config = dict(
    n_experts=16,
    d_expert=128,
    router_score='sigmoid',
    head_dim=64,
    norm_eps=1e-05,
    rope_base=10000.0,
    qk_norm=True,
    init='normal',
    init_std_down=0.0,
    optimizer='muon_variant',
    lr_head=0.00343,
    batch_tokens=65536,
    train_tokens=624700000,
)
Below are experts of layer 4 (counted from 0) of a mixture-of-experts language model. Rows are named router (the router's row for the expert), gate (a neuron's input weights, with its number), up (a neuron's input weights, with its number) and show model dimensions 0-63. Each number is 50 + 15 x the weight over its row's rms, rounded and kept within 0 to 99.
After each expert's rows: a language model's description of what the expert responds to. This comes from a sample of Wikipedia text that the model never trained on.

# expert 8
router:53 51 52 44 58 52 87 73 37 45 26 55 48 59 61 33 79 41 38 42 73 59 48 47 55 21 42 73 50 42 62 35 59 46 42 42 59 52 33 44 57 43 42 54 16 73 68 35 45 80 78 21 53 43 29 69 46 85 42 51 25 48 29 44
gate5:46 68 80 71 67 72 79 66 56 42 58 35 51 65 36 71 77 39 59 37 61 68 42 43 66 39 64 53 40 56 51 31 52 49 34 13 66 59 45 40 63 76 57 88 61 61 53 35 48 62 43 31 51 48 85 51 49 27 56 67 41 52 61 60
up5:44 33 43 57 46 66 61 51 42 58 76 47 30 62 66 35 40 45 35 64 56 59 60 32 51 86 31 56 51 51 42 68 67 19 30 68 79 60 70 59 42 48 28 76 30 49 34 37 66 55 53 49 51 42 55 31 38 36 48 41 57 56 20 11
What it handles: Table pipes, foreign pieces. Pipe separators and small numbers inside sports and statistics tables, plus mid-word pieces of foreign names such as Ga, Sh, agu.

# expert 10
router:44 50 64 68 60 53 41 35 36 34 20 56 36 58 59 58 56 69 46 59 35 40 41 67 36 29 61 63 61 43 32 60 62 84 49 56 31 38 36 59 52 49 59 54 57 81 27 40 27 58 87 54 63 42 51 40 56 40 49 61 25 73 44 37
gate0:61 65 75 73 88 43 48 41 39 65 64 46 31 74 99 84 31 18 42 43 34 54 42 37 48 45 61 59 79 26 31 09 29 50 42 50 42 40 56 69 64 64 55 67 48 61 57 45 71 24 76 22 51 40 33 52 33 56 55 31 37 39 64 48
up0:27 46 60 67 67 58 55 44 41 31 41 35 39 59 39 43 52 80 49 36 42 48 42 33 33 47 08 48 08 67 49 35 37 61 39 47 44 62 50 33 34 50 49 21 57 34 50 42 56 64 59 64 50 58 43 75 56 67 46 58 72 57 61 50
What it handles: Word-initial capital pieces. Single capitals and first pieces of split words, often inside compounds or foreign terms, such as KeyBank, NewsRadio, arch-bishop, par-atransit.

# expert 1
router:60 36 51 67 56 31 56 88 50 65 57 38 40 44 59 25 42 51 67 42 48 40 30 43 52 60 26 51 35 57 47 57 62 39 32 52 33 54 48 35 77 37 47 33 41 57 52 35 43 45 78 47 50 50 29 46 76 76 27 69 49 49 53 15
gate5:70 64 56 39 26 44 30 43 64 39 37 46 41 63 32 80 42 33 56 57 26 75 75 65 64 39 36 53 33 56 53 55 43 66 40 59 71 43 57 25 72 48 65 55 39 46 46 42 37 67 57 55 75 79 63 62 37 56 32 42 70 52 83 39
up5:63 37 49 66 65 58 50 62 62 67 41 51 43 88 36 49 33 64 54 35 33 61 66 35 70 44 53 43 62 63 62 73 61 31 19 44 53 84 30 38 39 68 78 49 40 59 42 53 29 61 66 54 63 47 76 87 56 17 62 64 48 65 63 57
What it handles: Prepositions after verbs. Prepositions and verb suffixes following a verb or noun in running prose, such as of, in, to, by, -ing, -ed.

# expert 11
router:57 35 81 60 57 48 57 39 54 41 31 63 60 52 68 68 71 60 43 51 39 23 76 38 30 45 42 78 57 52 63 73 56 30 55 28 64 31 63 46 47 48 21 84 40 44 39 32 46 49 42 51 30 39 57 46 86 59 44 65 47 63 33 19
gate38:40 59 48 46 62 55 71 51 81 33 36 69 48 65 57 36 47 34 48 37 24 18 60 66 51 49 26 50 75 55 42 48 31 39 49 39 47 45 61 63 51 57 30 77 53 42 39 46 73 63 52 47 59 78 67 41 42 51 12 53 54 38 70 47
up38:52 52 50 43 24 70 52 54 55 36 37 57 63 52 46 48 61 47 25 50 69 25 20 91 64 60 70 46 18 36 24 31 60 30 47 50 62 34 66 36 47 51 66 52 63 34 61 55 29 74 71 76 52 21 43 61 67 61 54 54 49 47 57 53
What it handles: Punctuation in data. Punctuation inside citations, scores, stats and units, such as p. 194, K/D/A, 4/–, apostrophes, colons, ft, °.

# expert 13
router:16 68 90 61 68 67 67 48 27 55 20 39 31 48 58 17 66 51 35 78 32 52 52 62 51 41 48 54 43 40 36 49 58 58 40 41 35 72 41 52 44 44 27 44 41 69 16 41 67 45 61 35 48 34 34 45 56 50 71 69 22 54 70 40
gate0:32 42 66 44 55 43 79 56 72 44 47 31 56 42 58 42 55 26 48 66 50 64 36 85 76 69 47 48 67 42 44 65 63 47 22 57 22 87 36 49 38 77 63 55 29 66 37 47 42 65 54 48 67 55 30 20 55 46 61 73 66 46 49 36
up0:85 69 65 80 49 40 39 47 28 64 44 44 24 46 39 27 32 40 34 47 44 35 57 33 64 53 58 53 34 45 43 60 24 58 27 55 56 51 57 66 61 56 35 43 32 55 38 53 42 24 35 14 42 33 34 31 54 41 55 41 76 40 39 80
What it handles: Word-initial fragments. First piece of a word split into several tokens, often after a space or quote, such as cy-linder, al-beit, dis-abled, pro-ne.

# expert 2
router:53 16 42 59 69 67 58 26 43 51 50 67 71 58 69 60 59 70 83 68 29 76 61 48 75 41 58 56 33 73 59 61 57 32 57 47 77 68 53 48 53 57 44 57 54 64 27 38 59 66 62 54 30 48 61 67 58 53 52 42 42 58 63 58
gate5:45 45 54 29 60 79 77 36 44 48 40 58 50 38 49 28 55 75 42 46 51 50 44 62 75 45 28 50 52 60 45 42 55 33 54 24 38 26 46 20 50 54 65 49 39 62 41 53 77 43 61 49 16 39 48 38 37 67 32 57 60 55 72 52
up5:59 66 54 38 57 40 38 43 75 40 49 42 61 40 46 52 47 49 41 71 65 44 27 40 37 34 35 56 42 31 52 31 40 59 53 56 27 47 57 66 52 42 64 65 41 41 25 45 35 49 54 77 64 59 43 45 47 60 40 56 55 43 59 25
What it handles: Common nouns after determiners. Head nouns and noun-ending pieces right after the, a, his, such as film, policy, independence, organization, University.

# expert 3
router:57 45 74 70 78 46 49 34 34 64 27 61 58 13 48 71 54 34 63 66 60 65 41 44 60 48 34 64 54 36 33 57 48 48 47 21 56 69 51 40 47 25 24 66 38 67 66 44 78 47 54 48 30 39 58 44 44 44 66 68 58 62 53 72
gate5:58 43 44 42 48 45 56 60 57 43 40 59 44 57 40 49 67 42 30 75 47 66 69 65 55 52 18 67 45 50 32 43 33 49 65 52 66 55 60 27 59 26 36 37 71 57 46 79 26 50 36 84 25 71 52 55 59 50 30 36 48 64 62 63
up5:40 69 25 43 63 66 45 28 25 41 47 64 29 86 32 70 52 74 27 36 47 44 56 62 71 65 38 66 48 55 40 33 67 54 41 51 52 65 51 49 69 68 65 64 24 75 74 41 50 46 30 47 48 46 46 45 68 68 39 26 51 48 47 45
What it handles: Mid-word letter fragments. Short letter pieces inside words, often names or rare words, such as do-lla-rs, sc-ar, diff-ici-le, Bi-s-was.

# expert 0
router:56 12 56 74 59 32 51 49 50 62 46 46 60 50 37 79 42 50 64 37 30 40 63 59 52 51 40 52 48 48 60 48 25 57 06 30 40 35 28 31 57 46 40 73 41 56 62 41 72 54 64 30 34 37 49 42 58 56 57 51 54 47 40 56
gate5:44 35 62 51 50 53 49 23 56 69 33 43 72 78 22 37 44 46 27 43 53 53 44 44 68 40 22 22 37 37 39 50 61 54 36 60 49 87 35 35 64 99 32 55 36 55 28 27 63 60 54 80 60 59 54 47 28 39 50 39 38 31 31 62
up5:66 38 69 60 49 39 65 47 89 65 71 47 56 46 60 64 40 43 53 38 60 58 51 68 42 40 39 47 48 33 70 52 66 79 75 56 36 42 55 57 57 27 44 59 53 55 35 73 46 36 26 52 43 06 29 83 62 59 64 38 32 55 65 37
What it handles: Word-final name suffixes. Last pieces of multi-piece words, especially surname and place-name endings such as -ford, -ley, -ville, -ers, -ics, -ić.

# expert 7
router:33 61 60 39 41 39 52 33 52 45 53 85 62 50 73 72 37 64 64 46 35 59 43 34 56 36 64 49 54 36 40 43 71 54 56 41 60 74 65 28 73 60 57 72 49 56 38 39 44 59 48 30 46 05 71 60 73 63 54 64 47 62 60 64
gate5:57 54 43 63 37 24 44 34 21 41 50 80 53 39 66 50 66 57 70 22 44 51 43 58 49 26 51 62 71 68 24 57 84 40 60 44 63 55 68 53 68 62 71 77 72 51 37 38 40 44 82 46 57 28 28 18 93 43 37 54 63 61 71 34
up5:62 55 59 61 80 37 81 51 70 68 52 40 59 79 70 47 36 48 64 54 52 80 69 71 67 44 24 47 47 47 79 53 54 53 66 40 56 65 45 47 53 24 44 48 52 49 45 75 60 46 62 72 38 44 41 61 19 34 39 43 64 64 44 47
What it handles: Sentence and section ends. Periods, closing quotes and parentheses ending sentences, paragraph breaks, and == heading marks, plus clause words like which, but, they.

# expert 15
router:43 28 55 56 54 29 50 67 38 67 54 64 64 56 71 29 47 46 57 59 65 33 30 52 68 62 35 48 36 65 69 61 84 29 22 54 36 40 51 31 79 50 42 43 40 51 59 40 46 57 53 31 43 40 36 51 67 79 60 58 47 51 61 22
gate5:50 56 45 43 39 70 43 77 51 55 70 38 35 58 26 48 55 47 35 66 43 62 38 42 72 45 34 64 48 56 29 46 52 30 51 67 50 56 45 52 57 33 41 37 49 71 63 60 56 47 43 51 34 39 50 71 68 60 45 40 77 69 59 65
up5:95 23 63 50 95 78 40 54 46 44 54 64 34 63 41 27 57 57 67 68 68 27 47 38 55 70 38 49 62 78 66 66 53 48 40 46 62 35 74 54 47 64 53 47 50 50 76 71 58 48 49 47 50 22 49 30 51 57 62 75 65 39 49 71
What it handles: Function words in prose. Articles, determiners and auxiliaries in running narrative prose, such as the, a, was, his, any, most, who.

# expert 4
router:20 56 41 36 58 43 56 41 20 51 35 74 37 30 48 55 57 49 71 50 68 61 38 36 86 34 42 48 52 61 69 73 43 51 49 45 37 51 54 52 65 65 48 89 41 68 24 48 31 64 49 56 49 17 23 65 67 49 65 62 59 62 46 71
gate5:46 48 21 45 52 33 67 44 40 25 47 39 39 69 42 76 33 63 52 54 41 54 51 60 38 55 63 68 66 46 46 43 22 39 14 52 39 33 34 55 62 38 28 52 54 51 28 41 42 61 43 16 47 47 27 41 27 31 82 57 31 51 60 52
up5:13 33 52 64 45 36 54 58 67 67 49 36 69 52 63 54 51 74 18 30 50 32 69 60 59 65 67 22 40 59 47 45 50 72 50 40 32 44 73 37 63 60 81 42 54 71 63 23 58 40 65 69 23 50 24 56 41 99 19 54 50 36 30 58
What it handles: Punctuation, line breaks, months. Commas, periods and line breaks ending clauses, list items or table rows, plus month names after "in", such as November, March.

# expert 14
router:24 38 43 51 53 39 68 45 57 25 55 63 63 36 50 59 86 46 41 51 53 47 87 51 51 11 23 62 50 53 56 61 55 29 52 39 47 50 64 47 63 29 46 53 39 50 58 45 74 73 59 38 20 35 54 63 60 76 37 41 42 66 45 40
gate5:47 36 69 48 35 43 49 50 16 41 74 74 56 62 63 67 50 61 56 49 49 68 64 38 51 67 64 82 81 59 44 27 78 31 33 39 31 43 56 43 56 72 51 59 41 41 54 46 35 35 60 50 46 21 50 53 73 79 36 35 48 55 57 47
up5:50 61 55 37 39 39 38 63 22 50 66 43 67 53 36 35 53 43 61 52 51 54 64 40 54 59 60 44 30 51 53 30 40 25 39 82 43 62 69 04 40 45 32 43 26 66 51 60 56 39 66 47 62 46 49 72 57 44 39 82 53 23 71 65
What it handles: Table and infobox structure. Pipes ending table cells and header rows, and labels in infobox lists, such as Capital:, Total, Location, Medal record.

# expert 6
router:50 73 53 52 76 30 41 39 34 70 33 82 74 65 62 61 60 40 58 48 42 40 40 34 58 49 30 64 23 72 66 70 63 52 31 39 41 41 31 47 56 61 43 62 20 73 67 39 56 49 46 38 51 37 61 47 57 48 48 33 48 62 56 45
gate5:34 65 39 67 78 56 62 32 49 49 47 50 41 51 36 60 38 48 35 79 38 33 42 53 62 42 67 52 67 58 56 33 47 46 06 46 68 47 47 51 44 09 61 78 39 60 55 29 43 51 35 39 20 77 54 48 58 79 78 60 18 39 65 51
up5:43 38 50 63 26 43 68 47 53 44 56 73 54 79 32 62 34 71 29 27 59 66 58 59 47 41 49 60 52 77 41 48 62 20 52 63 53 57 63 55 47 65 62 56 42 40 32 26 56 95 39 39 59 59 44 58 75 37 37 43 59 42 39 53
What it handles: Function words and verbs. Articles, open parentheses, commas, possessive s and passive participles in prose, such as the, was, (born, classified, claimed.

# expert 9
router:43 71 45 58 47 23 76 81 46 42 34 52 29 26 52 35 21 38 37 72 30 74 78 23 67 47 50 45 51 56 46 57 42 46 49 45 82 39 33 50 61 52 61 63 39 58 24 45 67 58 85 53 57 49 46 44 48 53 45 42 67 42 50 39
gate0:59 60 37 50 46 45 64 48 53 32 46 62 80 20 51 50 33 64 57 49 29 50 66 51 50 55 29 36 54 57 82 58 44 49 50 56 71 44 56 26 60 59 51 33 44 63 55 47 45 55 49 45 58 59 48 31 73 67 46 25 36 79 71 42
up0:57 58 43 59 58 66 57 60 61 56 50 31 49 38 28 33 40 40 65 56 44 70 67 35 63 50 50 42 33 42 53 23 49 60 16 53 59 73 53 23 39 71 51 65 39 66 69 40 62 59 45 74 53 38 55 48 17 62 50 66 26 35 53 28
What it handles: Consonant-cluster word pieces. Word-internal consonant clusters in the middle of split words, such as ce-din-g, ce-met-ery, cho-ps, Sp-lit.

# expert 12
router:61 30 63 38 74 36 26 70 41 73 54 62 57 53 37 73 57 55 45 47 58 43 22 46 46 20 44 73 49 55 64 76 51 65 42 49 15 41 35 38 48 52 29 56 40 50 53 51 47 39 53 41 39 39 47 24 57 55 58 47 57 24 32 63
gate0:50 47 51 51 60 44 65 43 61 28 41 71 56 59 48 21 59 51 30 68 73 44 31 63 52 63 70 48 18 51 59 63 47 77 51 32 28 53 68 55 38 30 54 55 30 29 40 19 42 42 45 45 54 43 24 52 49 71 65 52 35 63 46 55
up0:21 28 33 75 37 61 43 52 45 51 54 32 50 62 44 29 35 53 53 48 41 57 54 45 50 56 45 60 38 51 17 63 43 54 25 52 65 61 48 43 75 58 55 68 58 53 45 49 07 46 26 54 63 35 73 81 36 47 64 47 22 65 19 52
What it handles: Numbers and years. Digits, counts and years in tables, dates and names, such as 1, 64, 1920, 2024, Babylon 5.